{
  "n_layer": 13,
  "n_experts": 12,
  "router_score": "softmax",
  "balance_bias": false,
  "norm_place": "pre",
  "rope_base": 10000.0,
  "attn_scale": 0.177,
  "init_std_up": 0.0323,
  "optimizer": "muon_variant",
  "lr_head": 0.00561,
  "decay_shape": "linear",
  "seq_len": 1024,
  "train_tokens": 254600000
}
Below are experts of layer 3 (counted from 0) of a mixture-of-experts language model. Rows are named router (the router's row for the expert), up (a neuron's input weights, with its number), down (a neuron's output weights, with its number) and show model dimensions 280-319. Each number is 500 + 50 x the weight over its row's rms, rounded and kept within 0 to 999. Numbers have three digits each.
Before each expert's rows: "raises" lists some tokens whose logits its average output raises strongly, later layers aside; "comes after" lists some tokens at least twice as common just before its tokens as in all text. This comes from a sample of Wikipedia text that the model never trained on. Tokens count by the router's weight.

# expert 0
raises: ",", ".", " in", " (", " and", " to"
comes after: " ", "201", "–", "200", ".", "202"
router:417499473540550589462485524414544463492413485491555530554506488370470533493482502442519467475541442468427475443456504548
up0:475489543531451550540489503551554494519438505626521490535525492546449539561631536481462578517469491499554547488425547545
down0:520624382466447507453463514530482565499556545387358588531471607471517497473416433548442449494523571493489495440562464504
up1:310489475605516502538513538487534478543474520513443517476527474462548484542491540441477519468562465469520464506534491535
down1:623479506448540494494492415451489601506519487523516512523505581524488566450453389479565512588486549470503514491522460418
up2:552501538541559505579448506487528543508536569532534468546444498433555453578391477538515584447542481532437520487411496531
down2:496529477498529471322551480448425523476505507436515522408534502571483533507501433483546502504490610530568469596540457483
up3:474518507481532527519553538518506595536506386437498466469484530516553549489604519449545471424509394510525459479451509489
down3:569473509533513512512475522553493476475446578592494518589466404524509464509495417478518431554594541521594505461576475466
up4:469512528541490545464524560564505647505471479478524455486475501503486488394523617444536449460552529442494568432539512476
down4:539580514573506455533534488578451380524458534463573474576470437523596495509432478507572526500417497552469438505450479493
up5:445569491449492469497466480483441524466454475478517512584482410479523371516504581549460466567507473497514430589462419407
down5:483453563562485537376551472516542516609577554568472521476388536536466549470372455479509506513482461471484602456570534540
up6:454524461427392590494482560518488495483483410518597448493521492460505473529483450520524458519512485502487471526462439529
down6:503523568572518500470459392526489376516529514444545520508474538621525464476463508541448466544519469474494515521487587415
up7:569485493528581586553502531560473465447526439456500606609497482498487501469439564470550521514548464528493482512581543528
down7:477483391563493526415546533505475500466470411525424437422506488446519500500487459479533491587511518527455483475475525526
up8:528583575565482516422544429480564436453488541446515460568544572508445558506472522474570453495570486435518500507554488558
down8:490491565453473465508501563474486528537541453576571457519498422388491497591532534445512489466498482532466520436449482504
up9:440474552541586415477581432427539515478510507465508484472440495509486507542460467436411430493502480517357545530360517502
down9:570522485489475548582388536529475520587453489499529470517547536529512438468495496575586550530463518497528475502535470502
up10:431503485508574555601460556553553547534472508553419518576495492428453534462476469646426534430462498450445496498452396454
down10:578532466626518508496583478457440447466560532562520468473561585495536465563636505422527495495561444593425504382485526500
up11:483592576511427598552464440408449454431408548582492474434502428496515502494563531417552485477427515515566479509473481372
down11:561524448529521549474531518491551578513509540501517517513490470430483562461571571508460499410495553529443510411524405624
up12:497515450409570510505430479495612448489513532483514485472388514439568517460535425473503530466516512559485555536514461468
down12:505480581552528465486488505533459555520457492542533507551586524536508500593473462562578396519502427576535508493425468552
up13:499526480487464550472556510435596546581517534515520617502540542439402511551477525527562409526460444476526545529563526535
down13:495381558553501467543396519449467488377567455457458502444464475519537478507575542573495471517557518433461418495522487524
up14:487456527554462513532437465493559465534479514627537538539517510489549516523488503494512458569451427405533458427460478547
down14:427554578569516512466521571462516513523455468469461487447496496509536490511501515513517483472510591578524457471437570476
up15:485387603577489456476453480392548447451453476511534499455510516498498458595568527436513513499508497530482521452511521482
down15:510630395498455538574492577639429548462493499608492535535456457422480507511464510516465518542583516502514562527481440598
up16:461515484490471460435539519578486361558509481429473410562399523482462551504496396473512508489500419505518552534514542508
down16:497499619580492496595502486503502504519554482584593490479540513481518447471467505537611400499519556481479498494501479473
up17:499457482466599477519573446527504446568499581522440527545464599413503521517510618481473540442534489453585390497595417519
down17:445546469519463494461500554515597487546566400526566463439295477416483459503495491574470521539456540499383569415477498518
up18:527540439436462588448542519549500405489535541501598575534492471367552489520536534489638454463550577513424578554557455535
down18:484469478524575533534526475579395524480461526417506365498505477526585445537432389572468524542471426519483492462469599524
up19:488434528490513545521547552485495473504464476423531510415470485572577547452500631498495425537445504485500512477464485608
down19:498527501522514509532549444498541466458521608494482520525493531474417510549530484532519493546466563492491544599526591450
up20:579528502508550494473483526576571496514506530524550586451467434491584490544532482477488547514492494559479498442533478476
down20:428451445521481519487614498478468561483454529520457453529509529396400463472566478475494527491465467436510490562466472554
up21:507508521479466517562454550458507507510476493550500541518519577509454514587446460539490560561524511418486517591543441515
down21:466382460489443474449525514568508486535491463550511507518491441520529425504465473469460401473429523508506493513446528495
up22:442473497499535503541527526499510446432456490489500383485545444504540504453503543442510409526500517537491462485496488549
down22:531526498500526487343458509533439411517489545458582515491503588536476409438529421534413502378501527453532497501424513478
up23:411529453583530460500589568505540464533488527537600510508504491486536569510448560529563455536400451531555467463442507519
down23:546430503585537475554407459413466504498536525549455505506526494475461422504465531513435516437562446498477557491570512460
up24:559578563572497557499538551470573438445476508519499540483490524482549541546462518545582558490447520391541414493542462512
down24:486503461461533467462503469431475537556567547526512480538497537483529509469514498496469488485615505598579520486507480564
up25:536422508528564524484513441476494472463515512548413482524463477480538565493516531596560531590505504466549589483540464614
down25:516526473543438490510505513594466567540436436564669589493494536479443542523472484418510544523554487537621526492487516469
up26:354506555467485474420506465521473435495590464572565570478579461531541495475543500458467485491468516595452529553597517508
down26:552534361483514529530530444496448555521484498578458410530434429527489597520507514552494567476517438463590552441497501500
up27:322482467508529483480518483558490487530540561418557502510485445451366478440607556467452508560450593472475533530539490475
down27:631564445514464515494487501511513536411487405516491482536539488540528533509504553501512579439574418478518463482485499511
up28:467427470477518533601580540420524444558508485566410490485527470486499499467493501543483492491540533531444411560472465499
down28:544551530512456473476448459525543586443519584411479549494501522549499441529523480514468534466507469578564507513445537522
up29:453554499576561439458537472532555606435503610458455442565471391478525518500538506538499518529475469470517523475511515494
down29:501450466492467585534487575384546496569444442485508564387515607564504471519466556524557510409592448539555460554551593503
up30:481518433510484418546483536566550495508522481500432450565534498442468515510488483522552418489492516461495466471562456537
down30:480498533563441504498536452483483518428595563446470502503499549639497528493527671503480574450541372460582488551454483453
up31:486517468543517455436500470441504610429546507432463577565511577547526459384465421512432408442468505523525489588512623560
down31:549502453478450520586490516566566504590458512598459427412493499427520502612449506505540508523484586535469467408427438431
up32:378403438575403566466418547516496489584578497517537541522455508540499490522414503610586470537470460431472461485522422489
down32:556562605429531462517498543386477504418468487507475441466544502484453511485537479473364475471431493511551513488509526493
up33:537441512484498458464543531480489484573454467476506513531553478447478479434504473554558497486447510509432380456567542472
down33:504459516530526455562389480489562471484496525520546478506405505557435541593572562515417500501497418472559511575400421581
up34:499484548577460442487455489540517609440590570481512518411472463487501455566493478469555504439507589463556437482519541507
down34:562481477529540585470518504416519475517466501514555579591496553495487509520513515510412577508556449606442554458546443495
up35:576548471469601445541492476439547528513422531517550488510423560476499407447511497470551481549485472543478498548484405489
down35:508492496526461542473579474485482499525536413527482558524387414448516457571506528484429487505515508490613389461489496417
up36:455394506386520479587435409480507507520551488511458468441447539518504455551542531541480523443482509509452411436453470498
down36:498531532577415504478489521482532496501464543434455508499496479544467406386479511453462516427500482459624503505517557534
up37:551499435450467477567511416493504434454551568512467501475518536480573504526534506405519566488560529485548518463448455473
down37:534501472577419503398478447489426477563544480423603495668426512519506508514496507569499519539523487508431479522506433441
up38:500498503502487461549576495435533472422459473589467437467548460485480547462589557482541525512519512452416513425566550414
down38:516530501511420492530463447630482509546578487487412503489445498579488514493591471551454467477548498437502489538564522552
up39:436503458452518543569486523503430568565521522524461478545506572520443538450450451525514533496449474449459523577603522379
down39:561494514520501360465442469525621487550463483510569510446534448574566475546540490352552517420521455516543489448480478593
up40:512489395495444403466451459475467365414448497457514455483558545472477493521583439466519600538422562474443529504497560532
down40:487521577518567571536438552521532568555546533521549550481429582455459473556458527516544459493418449593509479498501477487
up41:557427425521513432508540464468466428507520435535467410437434520471453514508607521553461445534452483562558479556530372486
down41:560548538462488490426547520516501608524454564506404503567491489544578530425428493475456431493521563566509548512577498548
up42:403482531459591580500522455551568466487469416515581507596412502498576490494431529524569504554432507563405493512541528486
down42:529501532517534516473401513550473448469497572421499531451562593548510557449591380504502590387483466461490509510461588635
up43:478494510445493582524578486561570547497507409543451446490583413505532492442506404493495542486454414439527477453508492417
down43:537486473473449562577447456501546478490482460558519575520524529412434583546453561521426492482515501568459597502494555486
up44:480506511490534452426536461506489551480492525511507439493425497515552478531455509510602542473532561529524441456527549454
down44:492453544489468364485473496371473563512445483471492537538550628485492452446511508464478495569476463502481487550567567500
up45:543463534509542495470591488540500500552455555571514523506553475448417580545451444502523503515505528469503526497484529497
down45:545547422559569450511468513434572571536596436419439528514468466601531483471513567599501572455500469466423585532468453538
up46:474487522589580536552465573547502480488568542488476508470565468542446424517361586493526567529535443528480508527487548461
down46:430568411554542486444522392465439574473517458485454551529476618467531513554540449518588437510431555477428478528525469451
up47:516559493520543513542406601563547578513470489421565394539466598380476508440480453483521533450519549540447512467505596566
down47:631517536577514446505498470474465447495525459434569577475495379558510531417591493484421476555525509446463492498479451533
up48:451550422508483504480591487509511474483514531616543529481527455420474437469469579550517563374463523467499535530415581449
down48:451534453533532427392405537471469468532457535532386421552478457548488497434500447510565424604492509519434537406526537503

# expert 9
raises: " the", " ", " a", " |", " also", " their"
comes after: " |\n", " It", " he", " was", " it", " is"
router:516524516391455389614541549422528558464564463459463472490498427447509623490578641554524476438536473556485458585545472475
up0:439515562634530505519518578494473441531495572511515528492503505598459566579483563505470582599562421515621501514599425486
down0:556472443424535466479530420586540571361495506412469483489507524508471515544565548486473492423457548361464542532476469431
up1:473504520451509437520567597558541525493523545534518532482478565444434570449470457549525514470475434540563498507520461515
down1:457556493499480573476453447477443490568532433409550554450453493520573506510574521480630412480436530459466522545452493465
up2:456460584420491545470437425441583502568529506435530466596513420431482522491475496497533547528514503551461489566446596499
down2:455517448528541602561498529492382462437473582547489535529529540587504440394487413508510516503418526476485500503495496510
up3:526549545558460497478567422482412478469508384392518502474423492447540471372513409568578502471512531505610597470587431506
down3:503489443410428505522437489578477509522484542607507564529528438495474543558564551496494514553463497548483410490495530519
up4:560579563414505479479486466529489383427491440473520550480515527525502568395502431548462535347528504573566474500470510501
down4:466422479645513509520516506450443498464484474538444517524471408537478394667480330503540463574441502415508497410558415461
up5:555508519495568477508474441512568482516463492494502424541488532463490549624479485506612495456402521583516494518566522463
down5:426547494463517427509495620459503458523545424522557536440468466511404473403456523531561526583416444414525477510518509477
up6:507574554479512588501449388520533488483570522356432477554425502481471559606474511479488464483426450573593462601489508448
down6:534471420519541528499537508451454473523459563476490497522572612495529504447539509515536573615557495374472522451476508476
up7:502519425557393546538432497469560583492499557389515477538518519588547458527543458503475503424470529528470525629505440454
down7:509496446461524445488541506485593489413404524593469454535542486536454470529503520561509509514469492412448535527468470471
up8:505469472612578588483534466467508558495489484527484477521489426487449561514593454503559503466413576468476460519576487449
down8:404507573428503489387497475525454451520472507473415638422507543545495521532462516496526452547593535504505453547473474567
up9:455418534475515584464541502488435566371477499482507499527473460615447491504605542406478513521459519538485592489469537429
down9:451578512481504475493443489483485492524464440473432570550450551479502463562504462480493474581605534468519485494494502486
up10:462349498475525543497522560562526481515569535568491426476596413466543505508539604534504471474517472516510536504598507520
down10:387501537512522400465545506482479448453510487506585556464560485513429494528453530515499491490574377473492467548542562519
up11:381492538488496556522563423471542568620476552500535444438476483498475514432585558519478434451493514597524379509481455469
down11:510510511532488525413481581496433544509503427449590547499467485455550472569440502546477534602520423505527521518503537466
up12:485466494544491502565385515672544478552360516455487498501484519493537472484493467544518555577467492555461488417520472553
down12:568476512489491510465484479573574496490416550483470581525402467444518482560474557528561532494579506505390491507541449488
up13:492408501529462454559548425509486504551469566501533548512576392471477583468538535543499435500591481503551422561432443491
down13:449505577505563531414517476470578495510513468466509485576395520482488488481424450525513515541447580528592504512442468556
up14:568476507586438460482584569490521483562499475423463444436508494511424453518585494520536426528470500500460419560552523453
down14:484512409380499490499525444526462500543576431542482504516471414496574500475455555469535453529484491476458454514446439506
up15:466393484562487632506457490564499481398433457435497470508548539533500568582530524505499552512478437520443468511433525406
down15:546438565509530476600454490570586528632556454516529633546456496564483446508490518560499487480481538445494489524584544485
up16:504508535432399498486498440445583449511468502489502555515486481477405466560494475477533480404530425481487573545437477590
down16:532524501553481547528505573441487547459507603473394440414522573543578587514527565481653461554422613523508534518523464504
up17:530550478495446440512486513520511504430568512400536448609507504572417542472497487487480481534460543534544575610406567460
down17:492507439462479542528471480386460453529496511482441540446479490481462570443518512494478460494516447397490482456431430423
up18:503431549484518493580608540482455473484435494478494548533561510499534469537509463517556451433488474527543491465508503461
down18:476517525474483472475544621440489517493528510495467510499477569460478586472539479550456637511524510408441497448451540562
up19:389472540477554529554467480492499416410528519529437529516444484487586511517511473632452473529601458505520557493542592512
down19:502565419541389409443512541513584477436484563492540560518538513442457558481550524474410434521514470476462526478487523491
up20:401467426508494469580485552540478489533482424523531421547542452508512560386537566508526514472543545509545534623535562440
down20:547422484514490481612579490537520505529445445581528512423454505424544531499499401482548546489492454393534505570480483505
up21:534510497531577516558466417531478525487400464464474557443509564500385525488473479543573461560513564535479528527454555518
down21:490526552446470454501455468478530456507600460474495574470417569460539518493508576495463433460450437477522490450473437510
up22:498518499506531540463464565432532569555594509489455490559532388475505475538504519547464487458496431558496473404445493401
down22:492549450500451421516570548464504473520452489486615519440436493518492506492472498506571589552417512477513463622514461543
up23:486518574560537585440493579555552445470457562532518499574468530494586602510535448442511427434498499572552481499451547491
down23:506517522507454500578538502527483436407435513433440505467513453377497415380580477505482545567491513497511422464501454497
up24:565474548463482525476444466484552499553555398549536523399518468511452633649485558556520483488456480518540495554528535592
down24:507539513497485435497479509455445502502464447399523543535381628533553485398585483477497437548531495573497611479572498466
up25:405503524502485430552541521497445607566578505475442430493463587578556548463508499440519476530531430480460487508460552483
down25:552462490501522529544534449621491525522513502382495541487508458489412552495516447530445527433595486436477486502507447475
up26:538436528505455483593496499558574581471571597563509445454446505506527539406588602464376443523528533525400448357480434528
down26:481434458527454503414537439399437635584430427516433464571483483485529451540530444495529538477471446432578572564477475417
up27:470427589436460469569540519607495433478496448442556529505459543434488512524456523513458512451520478475481473457484490536
down27:490569445584547473488426551566514615530485467474524517503516529498506635477579465538424501515448561503604542559502497573
up28:468438484554511554492510531519509531452515541459562508551462473579541515426489517518519483538445382506511503458483463457
down28:540471476526495519498490529520445491513534420551451462551448535443468459516374474527528565508556572457574560474509446518
up29:458501497558484602427385501561506447506379516496533573560526510476543623508532571547442509492495480444506456519563537439
down29:504509497540415456627518596497469527556532560557345540554446491465438540516463442577507497519529488540539585551474433513
up30:441451577502444459647510499482609493590529381476573479578499513410446393520522532605538564419471550411424556486440478424
down30:398495472520573548490495516509469487469520561521542496443524556559579529412557474467483484636515477607527478501558495470
up31:503564477428543552507503543432531527454511525544491492472462459518451534493539407549553494528525475524552382545533539470
down31:552526468523523541541604453436430509470651479590545441454518524486543482507449490484493548509429590581546488473503562568
up32:542579608511493544456567577575531473473416556501506556474440484479472504440486560399494459542572493386511497494490550467
down32:513484418515588532490457549548534576471542431566517535505472506507510515477455450559513518558484505569428559515442500524
up33:485545452390601564483458519468449542493520517528581427569438547495439503582508476389443467467535545456492537451499490445
down33:491515413519416504548463498495584536507524460485477473529468531519450565503458542559470492486525439559515482602576426470
up34:513405523532570541478419460535526461509543481458494540539429505433551512455468537562508391571442482535419459515578557462
down34:500520515418465457667451434491499517415470451524526588463515429542540541509405537418359582457471507448497436571490532578
up35:480491529488524527485492510485451516459625526571481510432465458459497526618399579566492555458425381468542569555485480500
down35:480514533498376540540472504520473503533499421596568442549559523419507458515471544518456465438561443614449596554567497634
up36:499523492487510488533583485428501564503498602466542439627457456497446466551563614489500478393518406484522522515482573595
down36:557413516497443504537567544576509473499489509562463539386516517525507503505421522459481534457488444502508417442536442508
up37:477504520484431460543547533431606461457531452430441416497525508401590503506584606507449489606529503546496510591519540414
down37:445557538546516505431515505508454488464543567389446636389413530590392504530497475550495529383487599463515507521536522572
up38:493519450470482510581522506387501483550423554499526489464483532519508479627467536472435513498552461531509465500465376374
down38:467619476475537445510596556513579457515526522392517432531511485479569591408449428468478515530494511528557559458535554545
up39:578502509435569453473588518543502440451428498466522496499506526449538509585525598488552525500401529422626481358448452482
down39:469467548458499572538441431477557596527590466586445494478549512458466458505431561468518429485509465477513531579535472437
up40:511486424513529452406450418541554564510423567422515510468406516500459473573475462472463543550520484506475492503507416521
down40:468569485522523495588493474465486455488511413452508576476497553483468515441587544457472458559468544447483554484460441486
up41:479576582516523558472488528565502480502452476456519532456534383434542535430383525568523438502472553558459465570466485550
down41:520466508513455463429538506576398532443496508430389470561450474532536522576530509520554422546471477478546432520467495473
up42:616448461500431462560442465426540557421528462495586419387515550601511467520429517525472516459442478460582396494441492445
down42:421439565537560574507447523521445489574477460516512524649432544425508495526415375482531528431505443494564551519547489550
up43:625500507529549375443443540490543463445547498492503438432521526453579510531463488533483560561481559468414517552523377516
down43:569539529561458525487547535539514459551475483464472489535452524508545470499567537512460485465466537520491444563503464536
up44:516508478467536528555518603447468509363509568571548424470535457505495479598529508531528595476527541506561472491547435390
down44:430493556465488391474451501443514553576621514443441569481491540594498508413472530509477467496487450472391390452421515490
up45:502481476516532484488594506490550511435480562494467512509532501507483504564498542440579604440466525508531493514441399417
down45:579472561490507524486471439537534395472543428426532491400486458480495535475460521481446462503476483460366498511481505533
up46:520430491513483486539486475541473441511589574480508550531535486480480564617472570495479419428588457441428421525573507604
down46:535532466425547441469503564467593617531467456495489477472401530579491545421425398525540432469529530497494544531553494432
up47:573461570528527458549538421494531488477524463471514503482426605467464497532520560537543383505454500602506405503541462389
down47:437504474476430442575409550612507464565473515630509524577524437404559414409552403453456604521477475466493494479510518552
up48:498531528423508451466539490524503452467511571451470493463461560520470542500522482650451466535460406491506534521526494517
down48:502465511580508479535489518460510567553430416561557532502436425520486494496523580476621457587544572508527502494571508463

# expert 8
raises: " ", ",", " (", " in", " of", " and"
comes after: " a", " the", " was", " and", " his", "'s"
router:457447560588505595526428501546531411460455500493448535477523430480465544516603598552519478546444509513529513432527472446
up0:449450495406527556537478646494482545486481506543480508561556530526584464515540442442498533466406493431461474500469464543
down0:534441494577560441544517569480525460498546491525520505438495548520607446522467527489397475547483555611536525533491476516
up1:549475538498513502516500396524458530439413553458507485410529532563406504495489517596491506472471562566478494399517462519
down1:496563456467466476463472541470502457492441480509481501550596490522523548563552388507479603558485481500462448512492496640
up2:535498517602487606498510571562475448511572450484551462503467545497469555499533587560528434500580462504427470478551513474
down2:471491565429540456511480460514464534494449480519475597502477541464441493460486475514478534500493542523522473487524550528
up3:524540571551452575489537470507516461522481533494480509537421479509508495419548530485520561435484440621436500488486520458
down3:484547506511501551459439587482523480576449528579570532483432503572493529551481514442406549507565465534446435472531540446
up4:428599442462539538476520507550466537458479545493575475524502555520466458471469507486500448495479532453479542537549491520
down4:466471598646535478483512468556551419494487607395460525523486451467520527543536374465491472383515482511469404588484559444
up5:474403521515461532395527460497564481486507459499434481521504426465537515552460490561545529530591586533407571465464524511
down5:485610456457489545521528483466506462466535428547534485509578479496477593474519526539495586513561443516560584570425524503
up6:553521532602542497541460552442510497466497481486473484534553550412526469442532485357468521522484472454396546453454585428
down6:467549590559487396567612501519544512427524469522449392537451481547523538504499499498599564527521574498508486549559560554
up7:533482443508485522484476545595541468499503475398526530477542474547444437488489534577516394503488452567483454403519574502
down7:513485564410550453525472422428533520499518393482406474536493511533484461427455519541515510517537511544498570503427486494
up8:487586479507536601440450467533457518433531480555564617548513435424554506442502640572524423562475450489378524438557461503
down8:452376491507517427575624527519460539466535562511451433580503587514526502495521379528552540409421518487580479519484516415
up9:498459459417489446519530583572547489466406491476465442576476469494516393494473462535545563549547494546529553550491504497
down9:511481555476453501490543453509502498417546538476473485570503513525496477446427565518546520481559463450627508465481482503
up10:462491470463563527481474521461465523445457507500533481418478500473419597490402460531541553422487525440546478485526572589
down10:505510548499586440459410440535592476619479490486555538565429527504530467540566591515343484489572448510470590462408492464
up11:511524522497442543451552552446465524558453485580465563532500475406574496456466521501477460516497487499457551479557434454
down11:444478522481508536465488529593587571479534462453493443460574525448460523514533539550490500473530382503511524529460570490
up12:425567496453628518558432517478485494477522488675564529408543416469556511407441503478476495456512536518449469480557570485
down12:508575521430548412567437561438487558544557499543586464504545462455466444484384429480485482513558465488426521587528546489
up13:500542435551540572473459421556521522440503548496482460513514517355501541439374475562519496441633546570491493446501492444
down13:495487479477532522441560434555545429526480488507463524445455503513468564563502461462565485518489508566568554503474523539
up14:513522474487535521424489486422523460536517438529540462606489472331520543545590501474564543527544480487485505516507503525
down14:551439511559445490588426480472438521570499478539539576486445483600415474532416459589415493424482500485519456563571517564
up15:456440656465487525455470549520500518551597394479542485545511447492489466508527565475510584508448483487423549512515466516
down15:476495523451428572482477466512611583413502422561557464449510444461511471552486437512475498559357556427507357456468428482
up16:519539501567555622494457573497516580527519534508491463448589493480575479533497498486481542458508363478653458505515512466
down16:465500454489463538553532448512496449457528464644492555479426454497481443621439538550531501468545538417636453555530453509
up17:512448461527480391470541335504536424468516548530508490533574476435530505618503476515466537494538506517494581563507492466
down17:478505546525477497476442558539433457480480451470605446532561484569584503462498516516446503499571566554506409489483481521
up18:403455534531493523510420468536541446525410522524532602529585470499449546537437511479536391470548541583510548567539471520
down18:510619404466474482505576516364488530450510484504509448442541541436535428544440433450560516478526515499578468510445393548
up19:520540427502485596566547520526515539569497473507494500489550456537456415490412420459525497530537567420461467518579571492
down19:482511469444480554510510526425550460553454485563572567555464434511529615435550519518474440525451463452542503480490488542
up20:423520499466569546540493518509465480471514506519476490566464476550473475517545536531478564554546496444497423556503482479
down20:436487488435515506520544440505413384528528540514534519512419553510501446406482430452542473501523484548456529464461511448
up21:403488551523569534592557569559481525507517603485513458500477391604524481510460472477507469485479556418453368440481386507
down21:497567509506421422552479518540582406512569503570503510591553519468364473520538514445502481547554536410441505602450507468
up22:497510515393543483559633480596371510481501451525471349570523552503439507526515534515424332528477636512451440530486479469
down22:470539461574545385451568420490571474510526560590569469459570495500509516539487511480413502614534490532521381487521526508
up23:430500443491529478452587508497499443436569516460505517550482495474518543509425582454481600380494502487574517511417538464
down23:545525373460609460481575478474574543537595573536385519566511460511456522402521459619567361455387516498550536515593459478
up24:465489577449479515505497509532463509530455507421603578547422517482487434488533514495492469522471516457533506587423461611
down24:527526584499435548595530528558407528465475485588555478443512476527567548455508566450505525518498504550443487459504407573
up25:418629529530484490503519514402561575524525553558583494445423510461531506519491511504454553478511514556601508494487583412
down25:464485529523403535511537538492632440504495465490510479545466434475477505475433485470448534477453470515418463577507469459
up26:450483479417609537580517393472485542454530518505644528425584440522557554567495526482543452544431465501489386517565491525
down26:548465533551482507490543513591479471578519527414387499460417495509397588497458508507444504459602545554542416477538454482
up27:494510539488460425533433436511467545459548518437495520505507505472524494472532440508566490492554445478517514508479446507
down27:584460396613470517579500507574519536575470552486477627542514438586502537498581492534505437448474519494499568525587410492
up28:598561482553425508474539504574506549449470506528523489414519473586533559452549464528535471479525486520522508467528489545
down28:480480481510429592496453502502447403480544516485525487537520450457542509544431482476477453568502547547521580488451554465
up29:536582417445470457559482478568521556528435419577544398542499468507498467481487492498479459468526464563447532532470492482
down29:411533541519491422533461444465489402381520562549492510503522496510524588426485451513451398505483597509532486507503368542
up30:530494495504525555475518454503562603562527545502508462418421522435416443498517509514537427426460495501540551488475488502
down30:464614478496530486546535509471513509468480512510609553542488496475558388579497541428504486562434454485480420498453420435
up31:410594521565455425480483606470614495510515582468420477485445421455457558449545383462486541440519408490505562521448518420
down31:554475520450568545515519471572546550562511514549571505573572572445483553562517546502458418537495513414502556522520547532
up32:522490541490480497459502449397522511531387449574566484425526515522480536491544496584603532498554507610419572383476511515
down32:535515447545479547582487461582412436503529523566486505404527536522444439476528545564527591620453525411504469564519583487
up33:459484465434487469500517506526504510510465490560448451537487460392502536557496469479517463478478486461499493461552428487
down33:546490413466554489434471427498464546546449530560501496502474492584477490531470507594452507493573488430530597538574471532
up34:499495507495553500511605506480544573461589468490518568561470466525532438472490483503495480432558507512511522523517462569
down34:513464484463486554512468506512510486523520518457498479534514545495562495492424478433554525565510558500557549529435397475
up35:490442359494502554467551441496449483521526499469532550513442471405433536473537476488532562549477496612462497452523520459
down35:560520429599570391504507518417514428558472488458564461349543505549566457491433488459491453519428542470542534492532469521
up36:503441431454596483512537540572401523399487498534508453425451579486539537458518400425450464410468445544586526429455520503
down36:577386477445483543487458452611454452570549454521474532449499515592437465610566573518526500458595534497481457535523456582
up37:535558492519418589497513543536472535540454517502510463512501597551519592456489444508480520502496524535497494463514545544
down37:477503518479597540490551520562510462535427467435502579436396527518435532568557664405509507498434459429540440434489467539
up38:538402349573511531535423510464529447448466499494526517435498436476533468550518416500464470505406408570417455459475511607
down38:512508508519460451541535574579561594573494549578497525538414552488480552499505537494463485557454453486494489574388493442
up39:548464507592421402523560506524509438499537636433546521445430543545520480466453583539450514461536484506522522563561521494
down39:577468460554558410499543526447553447545493480442440579448520497582553519545521509537557472461505455489510465482442588550
up40:485499595433573495529545518528572444431488497527515532513463438433523534530539497552639575485491444478549481362471499554
down40:519455522545521531527444479557387558485545619544451490440509529499459439484500481464450503466524564531578482561421534485
up41:551485528433575447422489450496524428546535457426580498475528579405575553446536494441508421532512486485502471459485631501
down41:530504432536434505530478507470467477429484543525405559466435458503403564547538480572479463452504520547490453571464525479
up42:504498448510488497526434470489515521580479485450382493517449481509532552553516397488501515427427507517459561444511490500
down42:509592516444537408423404497492475487538501503505570492464528503501564588467515542601420418519552487519480462542497560507
up43:456514459491503501398478531429481520480407495542495371564444633486511522564418497493480451554375453452491538486519472511
down43:533552475513478540489576568506488518525450412514501596568467537530481451399565504514439508542557475543531526451491459492
up44:588405514528559572538560525492379490450570388525438445587484462493558502577505502497505456516511437575475577461467519545
down44:469523368465481522565518484442533435537559498517525402486583479457465545536557482524520539530548454442490466529427566576
up45:532596424519517509451534530459500493565504608510552466521484499487491605482425473510573558451488458503532532531569448523
down45:445588553463494581535498557471475437558406472572516489444519548420417572563540498458489472547429448510440451397570508550
up46:436461598469521552533540443422427519479470546540466443410525459462480511435450458519485511533442433488522526456491413391
down46:449455416540534541471552417469480536435487512459548525510499477565444476485559442534495574596469514479368451399546486550
up47:577532510545454516509492594521462455545484422503506496472517412431417483572573584455594476572526442424534501423507533504
down47:505544458501488559418547416458504630476525531477464472482544531637490382489413409515371475522440498489504508524510493524
up48:492464485605515521443462625562539603519457490479447416496450479610430505495467561519489523529417478474547626433522533462
down48:450558516477549498504448452494541375546424481534517462546449540478484426473486399472481517562460484510461440422503511481